config.toml
hidden_size = 224
num_key_value_heads = 7
init_std_down = 0.00307
beta1 = 0.9
Below are experts of layer 5 (counted from 0) of a mixture-of-experts language model. Rows are named router (the router's row for the expert), gate (a neuron's input weights, with its number), up (a neuron's input weights, with its number) and show model dimensions 0-223. Each number is 128 + 32 x the weight over its row's rms, rounded and kept within 0 to 255. Numbers have three digits each.
Before each expert's rows: a language model's description of what the expert responds to. This comes from a sample of Wikipedia text that the model never trained on.

# expert 37
Structural markup in infoboxes and tables, such as Website labels, section "==", table separator rows, cell pipes, and "mi" after unit conversions.
router:076184171119148169118122139136082107107158160089088097104161134120113141084116078093137069193161078112171149096120140154115122062155106130117126141170104083120134129124117092111108149101078086137147031144097141133106120122126123120133125081177053138114159086203178130112106150155108156161143149121109158061099146167114169057169091152116108120147095166127160143199158103063093081125121049176137064123150145083150181212162099089135088157094145139124145123127154113125139153164154150129155131125122163091146096112085166141222135138122108159139127081074170120141116137132131085121123133111151118132134129119129090084140123082130122135072134117141188128071198121130166159162130
gate2:144107161164102125109139156155125170051078147183141158149129126152114126126066173090150092147130067071134128154136087086128095175138072141079069113082149122173109087138121172133116127116039148127075101192125122137106078175157160156108135132112177119099086144148106139147108138170161129144130153094096098143099175100107111106113143103186147152151124126140114164119121117168116120086144146183156143136089161086123162116134111076170119127080187080173152145145142127083126164142041173071214126152159092161102138177155115163118152108151129183139163130115113147137120182114147138162196168127055119151159131116116104206140133120068146142166132108173075144099150090148082166134132
up2:123108159154168121094109087114126075150122095155141133086128164109113143131170108086171071094147069186204133133185148126104092146091113184144093141140138158143089169177147163135140157142176131122122128125149039124129090134120155143158144150133108155146107137149135101192129138139209075111086107139082123123119117093160167109091122144142103135171120108144118126128138132135110064128163168128099147088086101113110169104120197108107144200091065122148147126134110199124131137173102074082092152132125193196135147094073154199088107132056142167138058135186134096122152102144146115154107082159130103087152211176191146121115131129114096070116152098128122149129131132135136060173113
gate3:111167170131142110171138087142153127132155076125135074108109135125119114134159114142137100116200143162197132106083191187161143147123150171108103075055132170108182182102101179158147166139132127075192104122173111166064112124096092134086099191106109164087152073069144118068122126129174109161178138075089137094086127074157147183128212197125151095140147137201125179134092120138174122097160107146120156138173196150166149147136169137104135122137181141106126121131151080146155129170117111140121098083107134156127077078131119160128133145127108105159097141168165162194155101137194124070156147117068129102106130175109144155136143145139174141118124153151104150150132109168105122149099
up3:140116072094108082109135106177151125224146103104076111135164147145117127142183125121087113147091158095111114057070185127128088179131156119129143136123105130170154177107139157162065141131174135152150172115129088129118167136143142105099106147121135102090183082130166140153108120116056153094123104137144104050122148112099078115096118130089125068120161156150149164091129117132188119112198110143139136103149139179149113058131126101094076140176202127135159131112157094076112129179165091149131079132168105136120166112140077172156132207117091145115169162114193080162095093104174104087117175158121139155109115187109091161165193112114143118134170146150139169145110095188150109117078
gate4:199126099114091143142100085155112116142173120108069140149131092076099147129176058107139085120163068070142120201147083071140104126169135099144123162175123157155116100043084096102104117106065126109143129105146114124111111134106175142134133074172137183123113118128112104069113122095130195121149138096144134161131103138137135090163154103100133100078121088140109136041103142131152176154156090077129119143093156111140115139166121100099125143141110136108117142101118096141142149149087108109153110053041174137099166095172151116120125143136164126152177052148190142092104165121129062109095133112174158100080146153124107205119177131136126111119144132084166112136104152193092141225107
up4:129175095094157079074115110144120173111136145180173099098113165085122129127077161134103129141125167132148142183172093150108067109153110102079097118138098114095106136118164143160169174130118169100127124112103135085126135107120163151167164150111082094203147100123153122075092096165174087157160095182082103142144143074124069129173060154117173146146140168118073139195131121161152135143179125109134120102113127136155148120118094150133140095052051151150094111115105167086151131172138056104135162090132201159123173115119099109149105131095187166123091126125137093146129097073174115116210127103141096068129101150172184201103148147115154093148131118083158132146101087087154098171167
gate5:127138173095151182112109201128095144029078142160146151111095088126134084155152168097186147073118164170094134122143118087142139131151098105127137188108141109125114062161128126140086169128125130154175155093082123154124181098150164156043141154116179175143149144053107139170106099120092086141087068121119109120164133142177099096160126150171195206125094117180113115145161086111162125101074062146126137135136182139069102167162083140126145106119154151129150137145110112136173097101126073110125182115146150091133122109153201159110147122185085136134123149114114053159171104144157170079152095138125115163126115124069147174104104094156134115159132077137068139108094109133131138107127
up5:136127136148184072161127102100147072148139123175119136141144114144114176065115145094098108111170115160125130096126107114116093169107159162093077166143154161185098094111130131058147129102139136179154121122140039068106119168151092093128100154090113111115089109146140142128129099117107139096182166150087147144080209150126091166085121100111105145169131171079134138110132155098158154111138129148135126142074149140163074108168167136074151130215143155159160079161104153114103100082159160140190144130196106145134136155163096137072108153060154129163092082138078108156161131156118143155147176102117084071126137141169186118128155109158157098129129115101169043163134100065123055149075

# expert 35
Suffix pieces forming adjectives or nouns, such as -ic, -al, -ical, -ication, -oly, as in cort-ic-ospinal, monop-oly.
router:133153089149146172108098144152146123157093131144114039139139175071149152187142142135195125147156138128095157147110094145176080094099121135172121129182126087113092098130157168082111146092170177138149109169150142078113187149125079128126146121152188136110206184121122173137112091127150163156118102134121047117101122115119095057118160136155153129162148102109098178110136168118147122141116118182148092059156171105128108144150079095127173091109109175169139126132117164102088130139089183196183138134139140095106186091180157078132120113121098080143171144137119123088118148103137178124108103127130141148107101122152145160114121116108134142084099132215128054041154130060093189107147
gate0:102084175135121125147058153138164159103155132170115070124132118121136143146152062070109175168103130146098146137128145143183106133106162143123191167181149132120168231169111168129067116121121129117105140154157125215120126092064142161134081151130104160124130108082095104138160137129055092110112100117089137130118135095072093160088135125174134140134101128117143145078138158133113195135151115137089131148167083111096128151156140102084088129127127116151119191135172157108068133127118111153207127094122139073181110154052060117174144104159086122133105075118160137090087154175134195111128156137102148163148145179082141057181120102103105135166164159124128127144148192134190116149123
up0:122129145170159118143127131104157130124185067219149133158122097083079143116151127115085141165129145056076076101123188143152138119139138131198107145109141163145097128142094132137085105119145091135110163158225195116136131111124097124095105099135126157129149144070137137155117153117172105102159076137132085118160116140140097150110165124168112145151083118186128171169142117191117162123063097147152196137068109120139140165132162123133137105116149151057142026122097045142096155095164123165170096147116133183115179120160112101095173122159105130164104152131141138164154086149169155065097122167180115115149102113102113100126100144136150118114164083155049085107108193177119108139158
gate1:178139155125155169093169134122139125141098155111163075123126212186091122127118088148131138130144159124108140160131120115109115136132145108162152113141071151190150158133104073098130188192113142039133126075123072115121152158043105120074162116139110175132115103138156096111155137159137097120118213117131115123103186140143209169198094140115125116174153178091158132118131131103107139117153107106162129122046137147116107114076180117185105091127141122127099088131129110153115176126169120054169109098092137163150168136178168150120088115069164082124136102154110162165207161175106133122108126161106124107150099117126099152088156141144125103095099121120126096113210090153110180121049
up1:142181121138090138157114152143109149120121116168195124176134135165116137122078110156128125088088106129117169208138075125171128124141150195146055119118143139106133148144139157152183133069106066097055085097088130125127149144165184095108059153150131114140116164103168130155142184156178158102119139135128154165062138132186163075135120161140178076171130124137143093123086118115240170093104106139167117106160125171091135096142118133150163139140117164142101157135180100089097076149167141117112158126093157171110079136126165167181159138099142095115141101111145093158124146088127061193083105098151168153107089190136122126143158133147206116144125129121111137117135071126079059116159
gate2:114144196161153125139132078115120058136142165094117161128126133098136172133165124130157122123117127145116088157109166096142124083131107106123118089100097175108105104105076150131109062090101116118095174079100136093110129202116175057113125080091150081108055140121127136097139141126067085126124120125198119075085112116075127188074162125066144136098087123088093146133132161138086112084131094128155125214126152110098086164118094136152109161114081146097116070167123138111148138111155076091163184163154157142153133067122091188104087126091104170180070135108160168125171113138099109082123115123088128135070067114157136133087172079119141082173117100168112156139116111148188098179099
up2:114156119127115135104107136077144191082123102096112122094166141087169086108122127152148085098106069115143119130129137115125155074073139123092105137109110140127101117176083132072139114113067142111125202095112123138106134146164231101204117090101184104122116137122147077130126094099059123128177100085103102122116098142118100136167133115130145102070103139099113130131146161117148087145098120146124126163129114091086109147090080142129179186069136090161138149162129225051144077098133132084106186157120179099116127140174125126114115108164068109155141128126131077143169140116119134172162105103115183116116112109077154093137171080082087112114136038183093132069173138180155185121111
gate3:140136136111104207133146174116101102110148123162178091149098127113144155105142145133147124158226134122142106066051166124097120138147080140093121117117149126156107083142075094165091083101129169156109132140149091117155136130197232037114142114129150131112087105208147118111108070093164121113154159097178151126110116134160128088155113149148162150048100128157197115128147080130105136170085144109136112089139106164125097074117122130197150119095141160119153145168123172169073106129105077151126140121122143156164154147153150179113137141158160172119111094177159145127168156128158096162098098125142119182099097151148166124098112169183193180115171132109097164170046136152139129133108
up3:119068164149149166129156128145130169156165102131106067110159147149129162151101127087122188144105117157208064128143070171156140124111125149164199145144138112121136121133181114168141131138151091149114124115135120181157088144172128188143129149148147150142146131148113146171118171168118122154131145143105132138129110166138079144137149141121125133252137109078139112110051084097183166111153181192083098079101064122125104162192109100099083123157131132172151131114176196079140148078107107198151124148103129071106154160163111126131151106146121098121123072171087145078130088074064121100168083151217120101161133128088093137073141097123088121124081133104130083127139121143155118120109

# expert 5
Word-final suffixes completing adjectives, superlatives and demonyms, such as tall-est, mand-ated, flood-ed, plus whole words like American, Catholic, Carolina.
router:122097134134148153132079156131169085169102134175157102117138145138107136115111122094134150175100134156114149157145152108126112076096103098147098089157155114116090099090105117176129189108097131197136058087086136104166142145091082098191127069143136195114103173102152136166134080130096132168167135175123118119102153084136089185118109133100127140153170169122132181136150137151128129164160149126145141106127173118101112134112188109087126194120128148196091112155108149102127074134143131132129116076164162164153136146193115110112149112095143177114181088121109116167124151099103166118206034103111124110170103167162165148080115092078122144087145075216096052084140093044173121117129
gate3:176142119098115166099132143115133136181105098105113165150130121079072062117103106096120141175081082163138118163052177110146066142109124165127132141190188124112189100123161123121105162165159109183163133144134171138137143158146114113104156190095137158139082154101165123119143171165145176190128110153120087043152087128132158114149139126089191138108160118157115137207134172114156108091137087123079085075116121088123170141153071102116075064080103129114143129103133143055129165102118194145116126181187142112081129110150096094096134137161126171131108147115153109130186159146085164190168104153112098137192137092103123174133116116098142105087076057139152126105098128120126127092157
up3:114144122142175154125103099174091171098156202133177169165095161099113105126156123108169197113114173124137127188170132130129111141103122140109130083179133103174168144173128054114155127174141078110141163099174082123132076167061187046140101145084107093172155164144112118117126080114178194134092075120124096161150116104146144158131051162173103157141129123154140149116129066157108113160090116127125136151139124136113105197052180151160153158077122093108135068118167111136147136086135128142129122108096167158150138163120099134053082151155143133139151152133137191155169147180126170117154128141090087091109161132098047124126081149113095116091123178077136091113112089131120087111143
gate4:122115132116121086167133107148133195142102095124114118091133116124122176082147172161172185117190081114139127098102093128100096110146120171128113068071131129132110189150113108167186169179122106148105133118095109071140099079136116106171148137100095145123145122098173234149102140075170092103166078110139134108111095053143141154113139125148132062089109126109070143102118129119123167119108160089188162126142134105112177133036113149087096112161134182156145162157129083118159109072140197117048115146163150157155117171129125145123097141098143148138092126145056154151135147178095100089061166096136098152113147133122131079159157076112154139108128083112138130188179089141148081094170
up4:094140130112081091079167116163145160125122086150126195154118068074123063136098136138190156140159134156131169105066099078106157140130094179149150104076135140124163131126141096155074159195109175168146138109134102055125133165147117155158118127087133120159157119096132172167152121071145141075104059139094123142165129067146152165181157144163108159154122096147143135108155153144156126112086128097123128142146150121131110128117157136128107146220134196129177154160175128063102128103099130119126090168138167150155094158143189112045165195097127134132098189119142112089172144107105113130182155121092100106119184107109189089168155107107119131108146132110092139190128126206115198098133
gate5:064127097127144121174158133114170100119166103147100147130154162140053127142093115153078131088145118107160146135148127107178188094158106107178108169079178126150072154109068152142164095126121163141174143106088123079153136173132142082121154131100082104121123128088109119067159132120131102176181135115153119058134096102123184111086107114118146161149149144094112117147157156151220136043131129050153162130150133165136123115098111189167144025101124143102207131129096123103100105158051162133132179157207095122104134155150110091209098115129128113130133133083143114153136171175125112104183119095112133132073106124165130116166113089075111086076133126164095119111129131156115128143099
up5:128112120157102137104080158189153116143102161109106079122153103166130140147123196079158203125108120120151138176112120109112175151141153134125105095138109075156096161163131162127096123123104132134205164170121114149119174078096104142102056183118138090110079122101108149107123138099161153148120108107097168181035146116100123111143107101130164177150119133068135111130122072132089118079146197118163137102082068156180141112095133123174120130148080123093094146118176110099174185176126209143101131109166103181142122144095076147115187163137133142016117122152144151156140118141180139044139119164086095116112177108110133089120183168134158163086149150098108102107151139138107161160126
gate6:118133120140110128134161118160160135109074110133068058136162119116129108152185150133132141121146123176118178110133156175114125095082123101127120164129093127134135159094109082115180140084124059114137164157147130096140151170128094086151171088119138079129131139150111160112146141164101132121133074130157142221156125154105125125114116145116100145097106125138148151192195094115133129016124086182082171109152083161099147192058163097132135063135166098137149106132065080092068130166142172086113130076138158124137124148137106077157169203082156111130098181100086124163123106155096120165156138125180176147135141117195133138069124104135153176139122109183156115124103150197060141100161
up6:188162124087083079094115117113095157139158150133153122142107153082136086100112175124124069124094099159098106202176118111139165136075105173162156168110170105137118059165123170142142186183102135174175124088084134099155118170126110088209165109120104147167142109065135119127168164133107117134119098130086191130095163142088126092167037064134119135128102164129054145098162092155128135100099140134174102148137108139138134130174150161100067104157079137183164110145110129076155129122112206124111142113157090145182095106148105083092149113126075075139099089150085128121138149121110161121146100097085138140090158129130192110153130141142093199097133100192116159119170166107096128097131

# expert 32
Words opening wiki section headings and table header rows after == or line breaks, such as Gallery, Early life, See also, Chart.
router:139147220146110179080135141162152089174196155083121147122188146061091160146131076150093098056123132134106115155103184179115151134108114118097132131105117122105150146141189131138136044121074092155085094118119146138080114085125137149127143133101101095127123079137102137108150121134181168112101166154112096120124150071108128190184090116085094165137123071103199128151108139109129105051147130160107116151070140065128077133159102128182085100112108161149140077145078081148106135147103155173133178151152117102158079092132170158204153136091138160110068110121152091102117102145154180153111132157155093184098161082137119113127088106159122153164083163098131099141116165086127145167106
gate2:142099085165128085143161151116143116128070160095177072109163138094142125136111099175160125144117092087100069083181024094147144121090102138134100143092139148147128145062190131103136116117062145122148188149152117136146153089144134088074191103119159115142155140117117101138131144108111160156123123132101094125161137167072070106086137132174191139154104172131107118109161130116136129135132160152168143129112143126127132110108111078077121102100117124199117148106080079098119146127142149138111131116184142096115076103096103129098119120089119147112066137126122113092127092230150172139177132220144181163166107143129153102149118124091190108119065127100181116086143086150130030063090
up2:145080102153064109078207172151154127100057148094121112157168100153195158149095083145129119171106123072147124151137106152110109087073136094124190145125113157149150117133172084144106094146107144123081169100150126174123135090098095094140133183137093132087128094075131088124110182164065140139152147107076135129096110195115115178082176126085099096106101139132144140084156179111125114179082110122192135175144103181150140123175119092097096160140114105179143130117151132105133163074136118184057104170198113106110119079081150168078149106090098176134116133115154145163113145133150124122109135113094108209137149169135102081148110093107164155139092189101185136119078118134130079105119
gate3:200147154097123113136119137149174109148157135114076162194088083104119097124109156104072092140186125142147166100137069096110152139134116116122121135136114143108089120127087083064080119138107134137128126079113076045100146105112100125135141143160121166108155115105108120078105109144168144095157169075148157170112177111186108140049128133182119056147123164128116108089093136137104184140143119110116153106179162115128045087164097130137156100165151098083127100114202196109118132109133163154158166170166138146155146142137114105166136100145064118144079205176132152105079069158135171136189095122103080111125142119105153111095139208088153125124166116177155106139131138141055095125080
up3:083157137152150168183124162137105142151079123164151164100135091150201168133133127143102114025133107074100062142097079154104160173151079188131171176146104137090104093125152143087169114157134095086180175136106161118098096196095153118133120143106059117153111156119144131169113162121142118162117137102118075138131157188175163125153058089101174147154127142138114174094133139128108155142155056130117126116085120148136126127161182179148114149196194110139156208107129121082140107096098088106130151117111133174096095142098181194125136126133138071107169113174156149164097154072157104094109120091139118139143119094116114134135107153117123056102099140135106139135105068150206107114164
gate4:150084116082148202080104142179173142124111194108108157107106142096133147096132145094071134179106136096157184118106144128133139105152120103124134134105146100179124027113163153146134172134126101180095057105180155099103153078129178151159133109171132103159140104158165131137091112067158105106065091169079089110132117165127085117105113172116101180104169145143141110101113149050166116147167137115149121128084129133158126084152127082178133088136141157101163119127135144120069118152154185126181143071141161162108132154104080153160129170185144122080091166104163143147162114145161107152089110154149133136091131159130152096161209151220080129143187107166185142163138160134122168133157
up4:148158107158122060151127098089141069134123134182122115177153145123171134155159147144148093127182089155104113143206160097130124113109106197166127130123081151141137191143113101090143190144136137152145174137048160154117158148095099111143097129098140170077114164129142069094166093175115187144150157083201182124161056096166163143158135091078114102160089195146134126150158119106117195191114086163115055110105157064095093127136111159100120155123104156121115088111117124147178133120116126138142131145135102111176170092159106138165132121112085145160164108157108129153135146138148148103087153113076122093168082101079088113097124146078183118141107164069080166130103136197150100147175
gate5:116150106090141148139185160120175131178119148098137047160071162117147127138079028174112079114135090109188099166129136202158181170134140085152154145118077156104134085144182102102110126164087113144109078072187104159036102097132113083088134117156146102198150120130202138131093134149141143170149129106082152062079190132083143134089108121158112129077109143112141117104125163143108102177128182109137169143122116113137140136154064105129165141130171191083115093075115123154150142120180115137131111103132140095182113086169096086133046112122061113127163158175141139134140128152114166126097121135148115192110142115169108115107107093137151166093139096115136134121120147141141110092161
up5:125166090109109171144146147076105114189116136119153054112077109113152142114153057122082115105104066082212029129168124111139118156106104164134133126159122170087104145078105139116086109119125085160121128091133139145083083061133154102142135148137168103124166149125151082181087142095112167130138131109103125116106198118098112185113148112125136126109121099096082138144136118196121128101079142075148180118141126132133132116126141077119145173165164121165100159086164098202083112142179158127210092075153160092193150138082132086086116108110129163119165166176119114122106117186160095176124170121166073157139131095158056067129128135166119140142138061140129107138152095138116130129173

# expert 13
Participle and verb-ending pieces like -ing, -ated, -ided after a word stem (char-ming, entert-aining, cred-ited), plus "of" and "that" in running prose.
router:096071124198141148089136131143083113169104187126140110121132166127118147144188145162147163123127105151165134162110127137165159100126124084150157151094086176086145188144112156132096220111087219165150072167111179160133145083117110115120095211088184124165121111133106142140110162146090083118132076142133126135093166106103132162095108079088128082160091144150152129096085173119123101111110111122130180081128085074109140092102143120127112134127163186119207176118131152068094149153131199122132129118155131126102140139083102151108167127085161052057119141100145125074132150184084162182148122142119137092071087101138140118113127132103077136108153098146076144148174132159107172077113
gate4:107140134156121151130113116145138148073164171128162119159085140128092144124147129119112085100088168102157095120223135111125139143135140136093139165073134090081140139120151142110154139152074146108132143148127131099122134170165151142156143126116164096095178115141174125085149107185076091131187151119136150150104103123047120103134147128162094043065114127182159121108172099080101109115113075154114174109178122111119082201115130144168173126150148249133147125124078094108101121067136165119165165130133155100120114134124146158081145108152164159089153165125164142103171077159138139178119114174194177131102148083156104157173070081094069122079177064077143125135133084170120136103158
up4:141136120132057164091092134129123137089106133178125157116083115142091079161105127147125098100120157142128130086137118121136131135119111196160148219114122162142115175159102199100130111089097096153124116161115131119094173136175150178204119141163144135151188136136183151117150121146196109082136147149180154128105125153081115128152170107088089110125137109124159167128093133143129106077162118123153128148143078084143137092148105052195126125083098172158126091116047171131111103096198148109168129097149137120092075098164093138091162124188061118162157149077140103147153093164118068116129087168109135126176169107160144107121052095145095108135154114175112112116158115185150140230108
gate5:140197143087069152149123134060159129101158163117102101131084139091110158101121121133121073120098161082110159142112112170148145086148119156099172137132159126120141111108189093107118111137111134130167101174146133111110129101136141109118118136126144179068133150168108151186111088132108171143130074125186114107143127116088150089122133071111159124129180147076109101125155107135073112165192151087115115143091156144156152069133100114163135170083072111174096145119183078153086056105165118154131175110149139126110182090085179148108121204142132146138116114121106053079136131042129090107155126095102104109012024129156127137140108126139130147077112171150152092098161098088090112131162
up5:121159121133104122093142100109145127119124144156178131098084116126061126109108144182141119096118159110100088080118133191167186149091111162133119115179131119118102108108181100182041144142096113139130052162121145149172153105118089159048136142180139130131131116149122096071102127131196124155094121106222124148106165106096122110084115144129108049056102118135160152137158119146098104160109127094117143130058112114147101097153087119120152143144075057159094137133167116152147075097140126168182144092134095035129146070141158120125094175175124107149037098126109143071125169077202107145105141085169079093114089125109114119160153103112148082155159140099149128148135150104130104104117
gate6:104062082097095100136178153132139046115135120085123109128132096093063091161135117110148132095159177177107108053108087111136118071110096139133095148121055069133134106105118097166089128198118129147161125091084096129170136123145089142184141122112114128099142129131161086111108065152161098160169132139128071123154137149092129155123074140098098140149140102165084108132156116165123150126113174145108148175142102089118175124097116156120110116095134153197077132127128060070173099157105138169126105187183137134135133169118164129063178142100138103072162105086103084166139158193152074084125199147152118149088131184119130100101162088108127094134161143142134108125129166110044200117120
up6:130148121149104099152088093170165148104142101142172185144118140161175173130133144128186101155121097071140147084147156165082139168117162123070130115087222138131060177160127128116104146088078131143143173174125160143149098129148165051130138121118092146155139160173188154167159123152110174103120167137138136103107081110139165081119166184180130133123160103100192122092118123126129126134164110156153096133140131181075081150218123118161148147152147092087181115096126182109062124120118114075142121097100108120135097107161103156155104080097083135198116159188169169105149106103099074120169122105170137037142106065184095146121111138107126112087117100102123111105173085133142103119149
gate7:129053117140060110137119106172151120155135124139095152153166123166093128157134191089172085157118112154174092180074123121096184145166132115077094132164089136132136126080137103107139121138073064091133133140107100110116120146097190148061140101125062124083167175133095132114139103119151107150105149090090063108165183155055131068112103183157120165134176136147135152113092131114139157159149149128157148126183082127132160123144134175122120089056123127185174169148098078172117156149151173097118200162121059122100161142115115152125130120123102083115076065136145111098100188174164147145177156088174146112126163130104132161110109106114066161078139130118185159143114194114144095125108
up7:090134172118161207095113141082156179103150152128122084123086150165146131096169119155134129120077150149133100161211081173146125144084127148175181114129125130073107140128168199128134081153120135112120140156155119116091078121106089168087103169136147069148119180087204158147105092147144121101160137138201145123140157150103130106113130107138143145126116039116111141162120080149113151076180122094102139071175084073092149094122128138122118130139128169120113117125118146148146078069107121184173132131105147098133088167111152165120132129169152135170156203098085173088139063095074134160128099171163171161130143145207145106157152110123132118137122113113095099185153091086191080168174

# expert 39
Line breaks and sentence-final periods ending paragraphs, headings, list items and table rows, especially before new rows or sections.
router:113122166107123151126149120138148132139132079095109111168132169060118086100093134063111133061107106071139100173145089178095175167121126137141136117110048118137123125147176163104229092163100148118117082136171114100151152075160129129097144144170132092160162161156143144120149146127172112152153117137153137177130059163160145138121106108101102103185132076186165124109088115164116150066126179119151204143155152191136216096089168110135134046167170089151157171133155159178136153205177150106129126144170148183114089107092136130114129114144108178123133136105087097120160127143127166075149178173125118125133172130107099169183139127137124184109104177138135135152097098147146094141155
gate0:117141148150168119122117110167113141159074137128162146096094135170185139137142127145125134130086132064169115146144167140124174085134109167151091126135144148133088139117206165127153153163179115089129135160126181173127102108167125161095164089136116173155147132131116148100116111069115052103144156120175184143131103077134116195178112060187166087116136049099108122093129179110221117134140166116143186119145091104151099161155137100076127121122069114116145191129129055108141166133165141141138185119113061080118130133072118118081116145124150136174054141062138101159132122110114087176117136156139209150093105135173114143088126075092096120139166106134107132132076103109170150073104
up0:124115044158149051138136123152063069083086132113129137083130137135140122097110079146134138128105174122117142129119095108163106107088105130103169157106125139090127109149109164150147135160170122093138101134105173132177167136120163199070168156183150112165119116144133102091175159105198117098126108096193178093119119132136155120143119129109075097136161077115162115072090137063148095098117108158170082091156131112141099113143173093184141123100113105083131126145132103167119153154122125080124159094102159146128116134108117118172181088133126172102166112116187191141106070149124168100187114114114184095086041154070139114092201104183148104112158151135187143213126138097081145097140
gate1:141245067139155055100112079110126234076106144094138107163156160132155130119148157084164191201140134102144150079094133148067093094098119094154092167161172151212104171129133118089103142144156143171170094130122138200130128193135170156184106119126154146113144108112157077115126107151112133093100094128121125074110128129172121164115101164105070101147056132157172169140098157153134070088133092155131140164158103147105136104129138096163171138126073091074127123144094141117067132128096112108116140149163109103165132113078132152142143128108136097136113173098136161064120093136145125147132171107104091136160109155140149110107123132111134107131144129119130118172216123109083082074107
up1:110182054141181062116155077155166188109098144099128072162134158136171137102151126108182195188143133083165140127105109126080108038112093102136124096103140166103118117189185132151154190174144139164120046101134129171136174144133099134121093148153144211095176086122135046153159181166142154114088096120114112074104090162122124171139146146108126133121107137120149141095078145135098121117153135114137161152113059146106162135120157116162142138131119126137163158158151176102078115158141138118113140097142120115138143136094105111111194149157086038120122204127148211111138086148135136165104200152075153114152156142128112103086100108139137111098127140114127137156176101171119106101162
gate2:160159087173118128184150127183178166142149068134142115136143149137086173129087090079094122135151162146096115162111158133188138092068117169110157171134164115116101112160111111204129103159141138092194135081134116092150147119127139081119123117125148109193135122155133102143087136161113164124107083140068180145164097157194129129138160129218136125099108090098168154083134155175100156057105149128117094172148142161138133091145110153076167132107162105130088121119143118143187118168156072128105121097146032125195190125126145095121026110067137134077134149147133176099145152112141162107160103152117080139112079114185125124157110100094107122124133164084112137148170169143155186162126
up2:086128061098140077181127161103127120141130196078116157141161136157129144204154173161137176151128149089145127091193127160178133168151161098114152116186143128132093105102122081069113178127086109127104121174124143148138109103129099159134149191065111166091115102129121162122111083072097118131121163196191114085122124084086122194136099181092145153117158159166122105159140162081189106187138104117157130148092157109145143173157145120147099125190101165168119124099062160073131152108111104125125101161116174182102069089139131114135121142124181191138111138115133094115138166107108149087140136115140108103170140138099194099149150087119179099131097119189134068128071079162152073117107
gate3:107142122095101104096143165152172130136109094181108118149181120125132113140088067105143153130147159111128129135146133157128157137131121114159122117072127176125144131091149085104160100107187146142135142100104155124108137160137139224153122146152119158132110115195110131131115184123160145155135149116135083117154171132162179187154060096127159186129153092104124097129137096152224149192132098081134177165145092193097116118090175142128125156110113094119176126170127123129139092151141160107101099149108103056129089099158104176098170184072170084139102153055212145133159134138107111164142110129107142124118145055123166127161074205109156119168136159134106150154086207076055107103180
up3:089107121087109140080108119145178127113067076127100069124110104098187091142098089085143149147162076137105120137163135173164159177134149116149137125129116169140157080104088069090136131158136117223175151100077142120126145116148114171132136180109164135169157126133143132129162107127101183130157092112119109104087180206146177163152072124142126182148180142138132092130125123090111161182145140130141117195140115134110146043117171076126129136200112114170158131138144127145142053143133166087163095144073153024131083098139113151128179171151159022156101117098152134124136133065122101116098116126110081137111148098127116135128121141102168103154131092125169163117116166139088119108186